config.toml
n_layer = 8
d_model = 768
n_experts = 8
experts_per_token = 1
d_expert = 448
d_shared_expert = 0
activation = "swiglu"
moe_layers = [0, 1, 2, 3, 4, 5, 6, 7]
router_score = "sigmoid"
normalize_top_k = false
routed_scale = 2.0
balance_loss = 0.00151
balance_bias = true
router_logit_norm = 2.0
init_std_router = 0.0164
lr_router = 0.000929
vocab_size = 16384
norm = "rmsnorm"
norm_eps = 1e-06
tie_embeddings = false
optimizer = "muon_variant"
lr = 0.000963
beta1 = 0.95
batch_tokens = 131072
seq_len = 1024
train_tokens = 666700000
steps = 5087
dataset = "wikipedia_en"
Below are experts of layer 5 (counted from 0) of a mixture-of-experts language model. Rows are named router (the router's row for the expert), gate (a neuron's input weights, with its number), up (a neuron's input weights, with its number), down (a neuron's output weights, with its number) and show model dimensions 0-95. Each number is 500 + 25 x the weight over its row's rms, rounded and kept within 0 to 999. Numbers have three digits each.
Before each expert's rows: "gets" lists some tokens that make up at least twice as much of what it gets as of all text. This comes from a sample of Wikipedia text that the model never trained on. Tokens count by the router's weight.

# expert 6
gets: "of ", "in ", "to ", "a ", "-", "and "
router:530496511512501468499512489516563492480524498529504507508523518509536504520477519573459464524522472493462517545479482538519520517474543501542512476477481460505506535524498500487519498487509526453449500451465488510489505473406539518462516521539520499472505493499519488483489515521485495488
gate0:479515460477491508510476503492497498509492491525454525484525480505521507510476477554468469529495463482499505476510476489494500521452476490534470461535550529527522461524543491515472496523498526526529506495499508476536517462457472522524479486564478509494517535520476488499481487495533515480
up0:463511410527489487495507464470495529503545524499484496464527510458559521493534494479517465494482501496503515543496482457549543570547477507492516530490503486488480511543522486515454452503458498514495483500463544511516506475499510479531478469542486520526571536488460501476453510473511498524
down0:528517498555535517514524533475457519508506486509485486496482500504487545465473533453508491504447470517506492473521529508457470491480498510494498502470545470478529496529459477488467503530491528506518509474493479504509506489486443484500497469511496505487531499520526492470493506462518466466
gate1:492506503544515428522531487513496481458495476480527498464440485543523488546519521498506494492527475503465495474513527501501512476556472500477540530483515505498496496472537485509534523490496458529494481548489491528496511521419491488495507480518544489498521484494487437518483481469548483528
up1:508481524536478478500522495515513503491486494475550416482561519485515485558492515470501458490474508489487492552502505532490538460518494479494500525513578504527464498500516502510497526469525522524515512522464452547523507496527501514500474460458476501481430454508471557499531491471516469480
down1:465469485508469512423476496493487462520516432514495468488516488510458508475514492490506453540486547514478495487544526463531495512509528561503503491467529485519506504503540437493492486500458479515483531460519558502515493467478493469536509516526502465536526514478488477530451483488513508497
gate2:490479547498510490495476482507536479527509530505497478527506514531498487506515471535457550479498516529532458489508463486532474544523507438467485510518485518480499492493489525482471487500507493459517468487525495493495513472513495510484490536481520508555559491501550534480483494479469472539
up2:534524485471530551495497489465486500491515494479485470479494486493485525480471514517511486531500512482469542495489477559536484514573534484527509535542491534528463499514481443457540506510493516455502513469461504492523473457473487515487485517509503528488489469534481485515456486497512527507
down2:513556543534540467526502496486530496512485510485475525516462441516506542545523513518473515475513478470454515446491471478526526482492444460504527500483485492501533500501456411524510529490465465511511486493503498471473496496511493493501524496482511512542511522498493484505478473492530488479
gate3:515518457532469524455454489503533529473522531476484463453510477476499527529503492487474510491489476534520496523530502493531455499492486525532540540492459498507459513486481508446492496456457495500469467454495459485469473478479498492450503513546533483465533471461501532486537512490492531510
up3:506491459505468503513447527492456504536478472491517501514539533524517509540523509505532473527514478543486514485490488533531519514546485511505486483537488508528546494556476505518509499484501497513444483479538456477499455490531517496514520534466502498442535494463484465523512510521511458500
down3:550537507467512452490515503489541497490486468529488485460530463490488468497496540452492535558474517509478522525470496487462514477475480479470507501519508549510483465495522519482508498491482511482482522463538467520506491519505543568534531488463488496500470502496478494466493499497521444501
gate4:491559489539500463514505515563483491517474458499521493515497486486537479517474537506484497531524526474509501492509495494526464532487507522504512527502511451504475500536458428499519486462500503483449510482477517502497504461518498504459472460471480515489444463516490509507554530496481523472
up4:458502522514502490487478490524509555462498480482509511469491490557484512487437461526496491501512454518502457510494532523550465498513493491528495530511479528479497505492515525465546476506497502493486447481496525500456508495482500534499513535443523522471522500499504481502555527484513457515
down4:473575472497519506522506497510522490459508517492455521473494470483505504502522473457524557532492503527464528494554526519484531542486518518488511507486529483435514498488501509494495464515525486492549464478542521500489520461496513504515530534509536541502521489512455503480454458483489562535
gate5:520494487547486512505485526516510522499494522500532505537492499510520524504520474465454485488519520489493482509515537539467528504513508514518499502471481490469520503475508477490469476502508492544528527533498493488537520494531458519488486487496483525520502523500500543508526558482525511491
up5:511512450497484490509539491480495509512473502552499523509508486508507527504484479471513467539542560496483488524495536509468490502509466509487501470502501482458529473467490547518480475530462498501556498542503521494518535523531488484509478522454470518509544539525498486521529486499505498492
down5:483480498459464488487507489516503493503495509473512473487477534467509472539526472503457511507524548477494514497511493487544495513508463509486469464516463462519521466460492529496518506477511495518537491476480483474493500509452467522504480438482496516436513488531498490491471500503485531539
gate6:492538483524515513490536527521491497504480509476486503523483483497483514502534474488497478491510496498530493490518511509520487509503517498507512480480519506497523505515525559489531536509519539447512465515502510499510496480547480506476509531490499483498510473527532483483534552518474515448
up6:521515490539492517482501516457467523501508466459470522498496489523468550522470532553507504514530535483506465557517489478498522551491481497498541479506464485494469507461493475536449483501508467531569470464454489539533510474544463468492530491446486493467538511460504514522472486446501488535
down6:550508475517525535450517564508486498518457517503504477498484492483502494530473501520528545534502507518482492485492499497523502459507505545545474540493516513492514514504433505507515513483486480504499504523493498513483492474515513502474533441513500462482536478438537536487522487492498475504
gate7:561525468517520508499521498473460470452525465481494512524516524512494506466539477495478513475500497471508486427504520534485503533533478540520527474494484518554533468490499513533477460515480511481511588494509539507534490492519499469505503505525484477477482461517517461514481519527513484539
up7:478497505506491492498528483511491485493564544522478484483540512500527474499507497483502475532499530482505532503472507483482491491496494506465483524520464535477498539465468506509489480512552511505499493552463513500505505492503517507495491512473472514507498508501477536491530528512523513515
down7:462458493522518520495489493488489482519499476539460464521483459502494481519520531471537476500523545520488458501568526524481504508480557516484510495521490489545516489509483496535544470480524467505462513509528513543498532494506476479517525471516475464509448494491470483493468480482483523429
gate8:508522485504502490556532498506499533487500533492520509515480485435534476507529505495507482463503476520525507515530521528487532502548503484485516489515450475498489484513492496461520516471529515457490483484457477516461517522499499521535472460459536487467488488484507559475451512458413530506
up8:515549451500526506491479492480544451502517528503471497484527497459476485487477530536452498495503541496472480518451488483485523500494479546490480485523484488487508506463496473517492480470503492487540499466502514510484544489539515485486520472526514494496552527568518520521545525530523509500
down8:499469523514492496555451488516520508477480518459524496480527506465509526462492479463485501487473482508488483485503489498497502510562497479498505507508539471533471520496428458483514517511536494489517483510531544452478511480477512498536497480509496462483515528486491516519521499472499521504
gate9:487510463532523479551511498514533500517469487504466494487502501526498483563481473485486528484512464478503484500475517457530500508475507538534475478531476522497477446458526489492519499508499517488490487492550495509489497525514486488467516567521522500511524517460539487512457502485489480480
up9:496538486455494432487491522441547530506506501498513515531514471509532532512476458538530498519499487496495531503508502514456528546489495484508515480451488516490521538463529533507515516482484485477495527489445527565508485508445503506482474445476482483484500478506470514474514480551501516568
down9:492499488500484472506465517535496505503473520512499462528496499472480479494471481459505499472496519487472501466510492499501554541482457522502497536510476510514475524463497510524464463497521535497518519479529520517564518477506498447525500481474517473475476473464538518454476504513494490480
gate10:502517499492491442483544469468506495507476511501469483495483562482489508528466493493566526502454494504490503493471457532562494499454499502529555492494532502530469496523517499517452508485536469517510463517508494496504534522490524484535487494507533504480460499541482504459485454527449528532
up10:508504514498479452487527462550485479497498506489510489504522479486493526539530517523472463513528502490468483498440505500526506508507483535474513498485450509533490425480521498492439515513553501489490517500476447454519515496458498469477460495472467489504480513521480508501501549514543528523
down10:500533497506518467478490476489524505487493515456516509468531468510485538509490514520496482484467484504497479530529491513492546482470492533478515496527473514522481544547473498495520478494482489494515514494514480483508521495498486529468509527493463520510469487537515511553521533467474485482
gate11:469527510496532530528477531561508476535542488433499477479506504482476475548489514504482532475496493479541501496522522497480532478442503484496530511500484515480459463527505470483530505483502509523513499479507487486468497481501535511520471503459574504497525521510518439474558495495504497473
up11:501495549520515528518506495536476487553489491449489476503522497515517466499474498526519511502527502517510537539479481479511486483460528489534480562480491503521516495493470534484495490523532456516519495497502473474467485503446495481501505504455517487517498499465532463473490470510510467504
down11:557525519520503483520527482531532451518476472489517511542478503522555484505459533473514488535449487482549538501519465484504507525477458519517489492509521455484531482470505516468520491526500496504458516510490475455522487508532472513528508461490456465498498502491504490470537491510501492559
gate12:443504443508516480472499458531550496486529460472495495505498534511516511505519496498454476481525505470505532485518485542517470506489476465537547530504512530497502505453526508530482497504531451485483528511509491488445488488489511507438484454479488496533471482477471502503542477538501529532
up12:517481525438508467505514508490512497520508477540522478517486525518566552517487463516465460500510509500519509484509578554525512507474468516522498528492493494557491456495474528506454466488508515502492521505516506514486485477525505497492479540513533492532534474484492455529529464458488481516
down12:489544502501523510481496484501546502518489494508573448498474510534534478501483522489446432499505477465488524537551492501508526496487464453513514524551520502477516455522504524500514461495497451471494513531532537493505500502513559499461502472477511519484503509465523509494500502532500522523
gate13:477493442473506494492465475509514481503511449512497488474483513502515517500500474506488543463523511528518477510484505456504528448506523449487500537522511477506533528501472507463497466532521441496465484514542454503479490485526513464523442511498479528497538527497529487482478459440536507494
up13:562501529514519493502465465514492527473479484442505510533495522488470517521493464463482561504515477502487482530580526489531518521495503452519496516476517481510502497474470534512502548533515503483505484520577488473495497511423524517491436485451494492498467474517486472516462506481543471543
down13:557485508515524529526515505491471500544481472510489525474524463522495515429504467515505490471476495519530503487442486467459486461519517497517479537516484464513491520472483495500497518454490512526453482523488497496523489495560494457486503504485483541493499522495542539461502501495482516483
gate14:517520532507505496474514497455494528503523496499531491488481488484503506492490481475518551460494534460502500524489495506503502510545456510510506489493493501522500530485528526485534493511505518540506513489491510526520486525480457532498529496477537508499538496515509510524528515478505491500
up14:467493537508495501466504511487495455509511491525486481516503454440492512485515502478503495489483515481526496473475506537425533534532538460495510534553507482512521475484459473450525488469518513517478503513502494476527523459495487499484442530442477522506475501515525538468487540507504495503
down14:480483484502492485508508500478506480454507463518509513515466527526471503483445488474495497477548476537503523537500498471541516478523494462512479489529483447494511474524507499531503530505511497487524495501511457492521515528521485486516508496479521506464493477499523467485479504502491510528
gate15:472510473537530546526517511502467513535494524461452460443451534521531498493485473502435540523447499488483491480455505510501493486512498521530523502492475525474539483564470526503487504502515446496496474462501488484486532521533508527478527515505503464513507510480506511484505488495502510514
up15:530482513461526526552499522489469528499490542463491518516524514530525508527475500474471482498489550482514484509494504523487519538456448475509483496521492480492490504486539542465456543516459509514470492531489491549539484493528503487465516500532512470474482514481534508484509542523499467525
down15:474486516506488498530510535536454443545480503472438501517507506528524493503534524494486480449517529511489539513519544511488497530500474524514548505457493534517554512478515513513467509498479486537527442457498479454490508513481490448530461501543520540495469461496528518498506521517484483480
gate16:493472478467499533536515527506480450451481515482507516493439542494473440565493445498509479482495510494491488475457509471523543540525490562480445480505525482502493500493522509458449486512501500492512507519504513468476505512493505487543493497470527504482486502511508535502520508521488516481
up16:498494480497498501458530518483485493518503480514453471479472523504489458490505501517483543481525517511511510555528502467515504502505475431474512480485523494473519530493475533504538496500525469503473495525518524549496465493530480469503477522474520487532513490509516485500509494462542496520
down16:518510503483529518487509512490530490509479488522488534510523536507525533504549481483515493497497519487515501492501476530486503564511522505518503504473516474494485519529470499510482514482483532541495522480470479517497533497473497463515490479498501494506497520491490513508485479497507525494
gate17:520540478487484512508527483454489531570565541471485481507492513443518480516533492492499505509489500500482489541474521492457503533504505463506459510505489510506491543493471526468497497498559493464533501462499489497513493477489474482519548546504509477518523513512491509472473515497516500488
up17:501479553481487504489463482524513471455465498499560495545485503499474505505464496521499485516474529536536495459498529479463492491500526522548491517462500518479504483540467480509567488498465515489465472493532480499473476550503483509483475486532523519518479548480551465500493470458454483508
down17:473465463514502504505482515512494508438522536475500468536490467493514452471481535452477494523504501517507470496499453494512498463514527466504510542537546493476503494473494500524463467495501520499510491482548485484498493560429490474481540522503480481472511524443492452441521497468511491512
gate18:475528537520469540523481510470492535498527501534444457469506517498518471501483528550480473495493487509485547497489507462466486487489468479484509472503513494477486523500489476529494537493503422495445489511512484488538496471496553489478481479509489470433534505484469501523505558488499516511
up18:487505526490533484505489488528531499498448515479470474480502494502518496504475513489465503486506490460505479463494477484461491506451493484539536502531544531504523517491507467504476569501452504468477500458502504466493427502474520507501513515484519509440515489527519505532481512549506511478
down18:525524527510504528497505472470514485479515525485496467498499527487547505524510498512487455457542494528494476480471539538442486536488527468490494508486534471537550539495479502493488518473462527511526490512482524497545499489458512508498517459527479521497514494527480477493507437494485484453
gate19:466538474528468463501535483518521534526449502510507524527476466449480546483505497468525468488520508523493465513490485479476513488513489532513541477507484504474500484489484428460459491509488490482492468558552526480533468505511528495476488479466495510545462504490515445490517472465516483498
up19:510499502476477497471525535502482555527468485510449477558480496591465508487502521461507498465493518518477519512509506491507463479465493518523488475473507491498489509504499474523458497484490522499507500485500527467545459550527479507458466467475473537479487486516470492497544503515538493526
down19:471492474460553512480492502496540564502496516519468505507485486513510446470521520516529531508462481513530498482491531472470475516486523515515475514466452479503460483528446505500511540455500489501512506523490521488512496499513538545434498539474468456526469470509471461485513479502501503455
gate20:501545421517491473470501521492522456483476507482541499508486513469488473503460516491510516496530516478522482495480483475504514522509511521526517522491491480465495497541471498536511473497456478508476473514489537481469509540507506465488539526465516434503526468537511477488469502493447484526
up20:514488489515515510495503476485502495519515501452518512499508507458504470462496509481472495477524507514445486514526539485536488469510496516513510499542498479485476484479518531460501509467481506464464454522546527509483534494501466527513553500505535516531518499475498514492499500491469489502
down20:520510503513498496537518473468498470513515514482495487523515485491480509496506526499474520442493532455477491529510487478476527485516504500557559499519493465511522485482475518487468527494463504509457478477476523526486455474483490498508527471524518515485483478456466527500494537518451531535
gate21:522448453489463499458476502492532523457490508536550492462530504487510517494502493507508509523478499521502469468520494501523462510522479509529530531504471518477496497477504537549493483505517476533504520470499510513433507496513526511506470501477488530477484472484488524505525547481490529459
up21:534464494492525489510500511501508501519516494481546483501497512528499513434526502503483523500523476482479493498485463475511474532526522544528442505511495493580529458470504439514541522499539438462521497543502511528509508522523535539525507481515480491498518510505485480498469515513547486463
down21:469543505463500484490466525496478481514561533495531495525514515527494477533519514486522506555502488511522459492494545513490483499508533499512483496531501496512492497511539517525483489471503472502517456548513480494532545527489513502494498478491505520469530508498494535499479535486554508470
gate22:472510472513502502491511494507463528446484485498525491454507510448505491495482504540474487475510502522466470517481491463501497519527523487524534520502493470488524516462492500492503486500514524526499507436477429486491465522531539459482515449511558536502503477506507499515487529463484527523
up22:525478427485507492512523492512529492507487490571507504512470468458513529501465469466505488460522523504492506480510517491472502495483464489529497448560444512479497482555477497514503512521532527512456452508542489527507539496514519516498483508560548500501521526531503506507470533487484521474
down22:470477538519482525508528498521519457541515501513495509499457505458514500460486502519505474513473479502549517489494517499482491485510481522540513514550485545509475517515517524497498542512558536532508505485509494473495477481490474517487453490524513471516525509514465493499471533493465516490
gate23:520501504480541496510509449469505535526474497475548513481517499505493512506522472488507491503473519523486480536472506493501484518526480495494521525498526531488485547476508496484506505497469485501517539460528516545519461480484490492557450484514456489490480503462541521555549551519529495496
up23:497466506515511487488478514452479482500498487522487486502477528529509481487464468499497456513480481526517482510488503496518555474515519523562455489512487474532527517495476504511458519471469483474469468517469470463502494506495487514480516535459524525494525495499479503491488481484473492530
down23:486503512517483528498534502528485540469500518527519568533491489538480532522497477512457534492482473491487537496479492491474469455532522470464518505494492506514550482506470507530492479532475523500491483486494499484484490504499545533436479519500492486490522514479470516500475470516495547467
gate24:485488515482489453531466502506517454476502535519477505489521476523498493498530513512466458529531491488519526510492504490544548538531522521512538449520456513476553476477535505565504546502525506456507516434512416564501483499541517463496516473447514544511485505507509503510559484474483457540
up24:508448540546483511522478504528506545513492482517496492506518483475494478500506517520502517501471514515513490492443505468477503528550512512501469489505439517518502493524521464517482527506489455464491517505567460490476452492469475485525495529543529457528519475523515469513534428505484465454
down24:537483543506500493528460474500507461485516475494507469505518516491505484518513515463527550458512528505467508480492504521510486497461488539560530519496483546486474506453506517484487490514499514549507474523496491499532505513515544464505515531520527458471480472546509514473461474500467519511
gate25:494508499484519513482513481511533499492484479550500509509501495524508490521508485482523520515469536482507488505506507486524516520491498504501454514487486475482500486463508454506511479505494502523487491509480505497500522467488472480513492498518514526522517481481516513530493465552496489481
up25:564473487529493524473509500496510520494509452536545484537513511486511463556516452490493522495492483502485492499482503484545524484522529520486491490500552491504523475501508481518450504470508501472499493505491528488528488484471496473448472528529518457520538503486487516480481466481518537525
down25:525522507510505441489522490473504512493533445513514525542478505460488506526526524477505472497507523474470522484457499494525506533483475482471544479496497549518490497482523482485532581497521514554521526500534514475517539485491489481470553488529483503479501502493504461464485485451500520480
gate26:464485494491520505481530476495488495513457530510473546505525518502523521538480512496472516504507471486479484493498479518461528487491516524450448474525515527451477513478531495553505522497495514478559471520526527493495517492502516488511485521498492523511454523481486496511507483526503506491
up26:514546479476524509505486511477529483525493530518436502514536487526486518502511524485541478515495529503496510545506511521520508481553525498524523500456492490512491461464438518526532478528460497475480466487531496464526496499536471482505545542515451523524518494523507509543524481458517524465
down26:505509524523528522488523494457490475513502512476531511499472453537495517506487489506511521486509510524501480479525523501496474498521525510524491487524467495493478575510518517505551521533519535536481472485508540498509466502500496510450466497527544501507537529509494517478514508498481526475
gate27:502529462520459473504477479461496505501534520536511485472512477535482532552474489472483493509478538529455523542450515483525472506518512472469538442496502477493476475479508498463526478485490557473507486520473490501515458523507473515400522498462497516491488470485501473523550557447517487521
up27:492496446516476495515442497479463498538481494467455513512474493475482462502468515532475511511508518500476481517515531499478507507523560531520550517499475501504489516524511497475488471514504446478469460514508519486497516511515494478491511508522499486533443544511475536483436518533511494525
down27:468496520465492490520489454527489551518472510513487493517535517471523488483471473477483540483517506509514543509502468492494472472498466520561533520473494532530506466518511510506491504508469492482550488491495471500516499508548552481503544493456461513475524442481538532541491503487513509529
gate28:498488511502509550543500456519536517494472550433494476479507465547459522488525501545542489446493511499479532529503531521451492473510506512480536509504469483504462488553521538518478462506493499461519509503483519494482534498475499498499460519529494481431503460469474463504524506480479515552
up28:489514506512530494512463544538440461486496530502533488495516506552475477478530505499503515502498520500520506450411504484475442459533497498506505509494503475466508519512498523494513500563499478472495513502528494468521523530481535544458515519459524519481510497480493482461523466498499443496
down28:481498444488506529517489511523513527497512503474491481476517505530436498549493471480538476508457480446492460503495492554484473505530522506503490531512472495480464523466525534476501517507484532495523505524450480512522478501538495485507489509527489518493488490479500554466532540505484467507
gate29:553501464545528495520529521528539464510498475506467500515510489483524456480481523516509548495483483531462470481514482511507497524455486487462544522507496448513489517476477510447483477500484512563521508498551523449466508535494464505540482493500545506552492498509477531479516512530464495478
up29:526491511528550521468493491478501513491541532488513493484504506498503557520546515520431441456509493532466496498514491478533494530497508524515553488451455505487472482500503465493496515520526500479475478564536504508534477510445499482527533464520506505500475463492570477524551507523500475481
down29:510511470468500493467504518485488514486531500510522513455540539514488544528508527529491506484494522531522503504545529469506494482464482508498545518522502471491524526512520527489585519491509526495451523487488537537522499493478528577503538475514483492484525475543504512539512497487518513482
gate30:506484527505520505477494522491485537485547493463429523476536486474512540531539433494552517530479496517492547486491543519517444484474488472507516497486487476502483473504478545524445486488507455498475478509541491475519454517474493515530464472475506490513506442524506484516502522527497480485
up30:493475478514443493571491444560462525524480557478530525497497532531517471492521503510449520452450521513519544486520505506497503488521520458460510503518506514499546448540461508488482511466532499526530553504490537504471482496486501482508504536506523556524488517501502473456515495466524523462
down30:509495516513494487517533491515458508518520527488515541474499472536536523476547487485467546476510514501499489500537526467507479490488506494475480507509490506483529489480503541481519510513489525463466502509475504519504504497483514512484488501494494513499463473513493502457524563479546518537
gate31:504442502503468502495492478509515503455483488540501484536548495560515492458506515529498522515507521501477505488521509462482512478451445496489491486500452494471513475492524523506449467483455487517472500518513538446466450526482500519504516500473505502521490471464492453520536488515521452523
up31:541474490502511490528451527497547460515525460474531515512501520468460487505536531489515442509460498479532497469516479508529513485509520499510484515492551495538473483473493520504502497479434486507508499483483494505531539443504504539517454470500517508517455519475493469524439512465535539509
down31:535492468479521543499500499498532500493503548483489501487471521482522495551503468517504523543458491499486505486511501463519501486591532490514501479481480554489497496489506476473482440483483463500503527516467520494474502510476523496519489476537486560523473508484483473444463493476493507504
gate32:524496472494486511525479489477517551529502538479508562499518508484509503471505507541469531448509553501508467497501500510516475517482525484479489479462511492479454475529508486480487564485487503545507523474520504489450502467475517494449491492490506460471533466474518470504490519454465509535
up32:522453509496546484528435497503527453512559501472469523468527491495490512494499515477504480499483495545499523473512498475517480502490486503528492495478517495449464478507542518477514519529480454548525496486519501488522505493482511486504508532495499527496503487544529502514530462492515513510
down32:492470522499496521525487506527464516471501460487519506504539510523471459466493477541533452488499487479513549488479486495542527513459540545496540488512490540488516497489469493501466532540474517458517435491537548506516484446510495548488463465464509531483504477502477528425498492512482473508
gate33:474496533560463505531518512497488496462560507515500485473503510517429529552517561479503519529518543548452507506511478521464522514493477468472531508498489470536478542487534508478496512489503471495468477522548489518486486522494513511479499500518518529529514465501492467525495482508503511528
up33:488514497498559520505504485502508527554507502502513505537499510563484476534508482516517505473497493492470494459492481473476446508522495520484477495492498474491492458509507447545488465519484487510509475479436475495481481491514452460495498527494510490436455519488526555508504523466442515511
down33:510522492477496483491498510481495514512514510518504529549509474467493499502518518505488493546503505511509515482528502483503475534494494462500496524476475471487476519502499536496493462494512538514529499521501509506511519517485500495506544472485503485506480527463515522544480496474522546519
gate34:525483461526510483492499476467495529519438537482470521473470487476542512490497449477471541522493517526510493447481504505474504465453510562552505468444469497498508455500500454484480516512474518506469532538506497507507529529546473552502524521507530475492499513519482505503501531536491507499
up34:442482537525497489491449512486516512500553478484504503470499497492467491513526534521465497469466530528515495542502539494547528519469509504498484530545511515473511530530523531474512491501524523524532493499491471478506478484466484509518498486527489487514492512536524513500492493480503493466
down34:486547498456514491523536509502499489509525537503568547526461484562469481512501512513534458515511491490513519495478492507501504529478512514479499563489501511502485538526519481523485507502464501508506459484469516512466496472527461479509462491520537489528463514509516480500487488499543511479
gate35:494480486485448532527505518483539524510482484467496509495477512502530497467521495505519508527504518540494485540517479489501510472515537500481501522437479527482531505522521521503485549493476478513530553481464534510500479526481523501533438501473549494498502486513480498567531518494504465538
up35:520499475479535455498469490524464528516520480517487518466511509506495526520484528492480509533517479501485498483520517532480508539515520508515580494535495480503481536523546484494550522458478493518441502523434486496508485525580517502503458510511568456469469471510500470487482506538483462472
down35:534479483529547511482493507510507483501542516529511486496492533465506483479543478485471527484504477476523510505544493498461488515489473544513468477550453497533477533453483415511517472458451457516519471529450476529524512505537453484519487471455492445516551514465474443514522522528445461500
gate36:513490503510500483530496513521536502547496488496508501490535508505493513511464526493471495494452485503488504504485476498522511493522531534514505483464513506537496532514515517557489457507492515519468521447495487526543495514519548476530484520530508494522509489489493495485492483515495505522
up36:488508505497545491481496473510508516433507478532528513489458492522518522521536481495531501507495536502474482516549488492448486502500498495586503494479490547543487464490506525505519469497480506505506500484506506543588529467542552487488474512494514512555521518492519470450470457513467504464
down36:520530519481533479448478511460546513464524469504517470500534517470516525495538529491472469481539505471527471472490470536494484471511482537504538477497528509521468476486502513512503530508533507529519535486523523499520500504519473536465508510470516532502543476457507480516419531534527499498
gate37:488505484501523462513453506500458532412437496498464495483456482478499531520445550509522496514485467494522536538470513504497495514514464522537538483462489493471509490484547481508456484519468517519499454496519504496485489489497467450545453447500517502461519484480479513516510524474491499567
up37:513477527523519514512487533503545520511500465499466498465506454482478487497489516493538445499531520486450513492491506530528476464504485458478495503519502520461524494541500481475524501498523483504492444479447506535484500489446542549488505518513490512461463486517506499530512469510506551510
down37:494500502485490499526481508537506514487497534474486472478479491528484501475527510476529542481502482564447459467518478478487510478510493530514456506499546504510523488506467528504519497482506535488523478514540519536470496507449512545502463515489504503539489477467505492543484498463533529528
gate38:514503494539472464485468509475527532493501452501508442492491539520509556538563511506510496510482482532483470473437522489532485518470516519502586522497530525481476479474497496493501487499457504454487490484491446494485480501531457506465522476508529517516502461518519501504537564497501478482
up38:475506482450527488484516521503515523515501479472518522503499527475482511511508510533545511486478525475460474484492487459508540508478525548514447486475499513501506466502495502528475474456545510499552474477525483504482587507480463521529525485552519486498495504468507524504491513488493535518
down38:549492497538535479453521494519515523493482526479491480512478502468515503534520508519465567481462522526437494493496459512469494488508475490497456528475477510477517501537500489490542512506523512532536459505497484501497529528517497477495516542457499457505499502502465513495522432518463471477
gate39:477487455475505494435507491484469467477458496460498512490521534529502492486484489498514496467477508528530500482574523499482530527532485502493554484479500504551482507506539508496490517475470511515500488500523558501463512548449464493492533478509448479493446505461506517529496484453506523512
up39:496489481526458469505469468489468524504493488502528453470506508474554565500482526480549492501488501503481540523456481471477497510495506504505475487530472532508466497517541512473462490511515503487531488445505459514528532505575511504479510551485486513453548489516526466481476517520504508505
down39:487513469502500498514467489490521533514531484483531486489509519513460512522470526519551480518525520491518509480448477549543502517472468527483457527514495486508478451485516480480511476506520497498542454503497459536506478467540488514492508502502466512430486499532504534510524469515486514503
gate40:499493499511526491482473476558479481489487490449474488481495475515513502508471535480450534585514458481507483452476534487494496493516547464546540485500421529480552498486532510509493473512454444486531463503499473528508496503464488475520459487509483481472486491492509501487514507480497537482
up40:526537515495476485507507505482448514501440568483461502510486527501479486474553551502470517491512493509477451530474494516517492537523499505482536494499520502519514499523520520515528494569478500491510477519510460483519524498512474502497519520518488493513503482467500507470584525516490520490
down40:516475482487495541490492482509528486496503478494517499490495511524493522493527501514481529487502502506480525511500517553573535571490502470469505530485504518520475513485468499564534504503504491531505473512516458530499518511502521492504506487488514426543488483501474483533528460502504459524
gate41:507502494506503511517490491492495464521476503502565495518509476436508484487495484451490485532472517553482509507537446522460478522505516523464483473481443516483496488534509477505540494458516499505499472491514480520516528534477489516459505529508504477496510485493539498462489497453520504471
up41:495458465464500472515502510505535490531486463492536505507494496502465496512480522513463529469479522451552522514492489512494494536479473508494485490509485509498490554575521471544504476499477505520474506479476556499516484510498488514487507460512470479546524480510492501497545493510534492513
down41:543485500501432484532493460481537502521500507512436504473496477480448506476524495502513525476442535473519556517517511486520497487472527511482508554537507549537488510501485491494509551493504496530537504499514492518519520536481495526473507513523455475461561507490475468502512513466496517500
gate42:468510489481484489448555526506510511555470514538523476511538489516522470494504513459521486485511515481471497489514489509528532556485477524530510504520500530455505496511536481537502460467473522459457490510479508526489442495507517525472516461509530516483496461508506498451506478513445527515
up42:472520502494543505507540500506491449477494522517540494539531514495500520531482497497466521546478549496484524509476509534492509488470502520544435483521476485487512496477541503552534481504527492512447498507441535534538496491530509533492529486514512480478502471463487491515528533502472573494
down42:505499475503487485478523526523521478451499488493546468510538467462532526578495514520487481485468567495483545477473500486502510564524505513505471512496483496479524486464485491517508546504500502492471527513503554566509425506507466499488540502514494493503466519504502463431502538512465512506
gate43:491498496522498496499470507546491509502481497519459450514551473533481485489482510508487513533476459524540537454438515548473512525496477482534495554493451499465489500484486453514485492492513489511498470492469517503494519497507492468460518455552489499508502512518449496511534531475498514466
up43:500494472485468507488554505473520495485555518464516542493487533517502496498480499544527482492462514473512492526551493424465549506487494512510526469524508509534472490566524517474464485557456483486482520505544468516476494478519502502496481476485507471485475506474482508486470500539491507487
down43:488544494499465516494480506478571498521498453539544506466479542513456505504490498488493500523541508505490469512509492511496489521505489523473468508492501500463541486529484503526477489513486490518473470516511493510454516517520468516513498479473533468537487515519476493516458469544477474516
gate44:472475505480526485502520527515437498513536531477476538490512533506492532490510460516559487453524467510509531500543471490494436483477528510492538474531494450445463480509515546496489528509465541513498478453499496498536561507464520482499550524478502502502483522521515490477460531478502519502
up44:531474507502512509472506477517563502514480508499494520498485486537530514540533528473456451523484543490511483471475455514508528520504489481493487453499513524533499486517519499479541471484520484491482494548489437497489473492478498517488481509522445497459539495482491509518510468530465463451
down44:503501495422508475483493484484534510510505513473493527504555537488537504502488471475498476506481470514480528495470497458497526467503530501453549521461555474558527506511520489504510480465531501485525501521503482512497497505526455542508493457484506473497480478504498500526523495501502466477
gate45:494494488516525526489488442474534530477455461482478508534469481482511483481485511455482545537501488460511530510468499485483508486453525500495472531534468549479529495539526501489467517479463501569480456492517488535518524506508518537498506434506508495471468477495506515494532447585541479481
up45:511495539496533519532544486463527553550473433538515495524529526496505529499487551478489529503470490550499491477534482511507503521454490552473493479497465478487480510491483475527499551516533518567490505558502526525496520474471486469488518473489510522536482491457459460531514502511501471468
down45:463475480532503475550466501501515465497462505501513506486490509544488515508501492537479516499496510531508498446517516482498527464475449501502468529466499512518477478519460514469503478515484503505455506509495509477514493478501508519534481500465528509518507542500517490543473512506543494523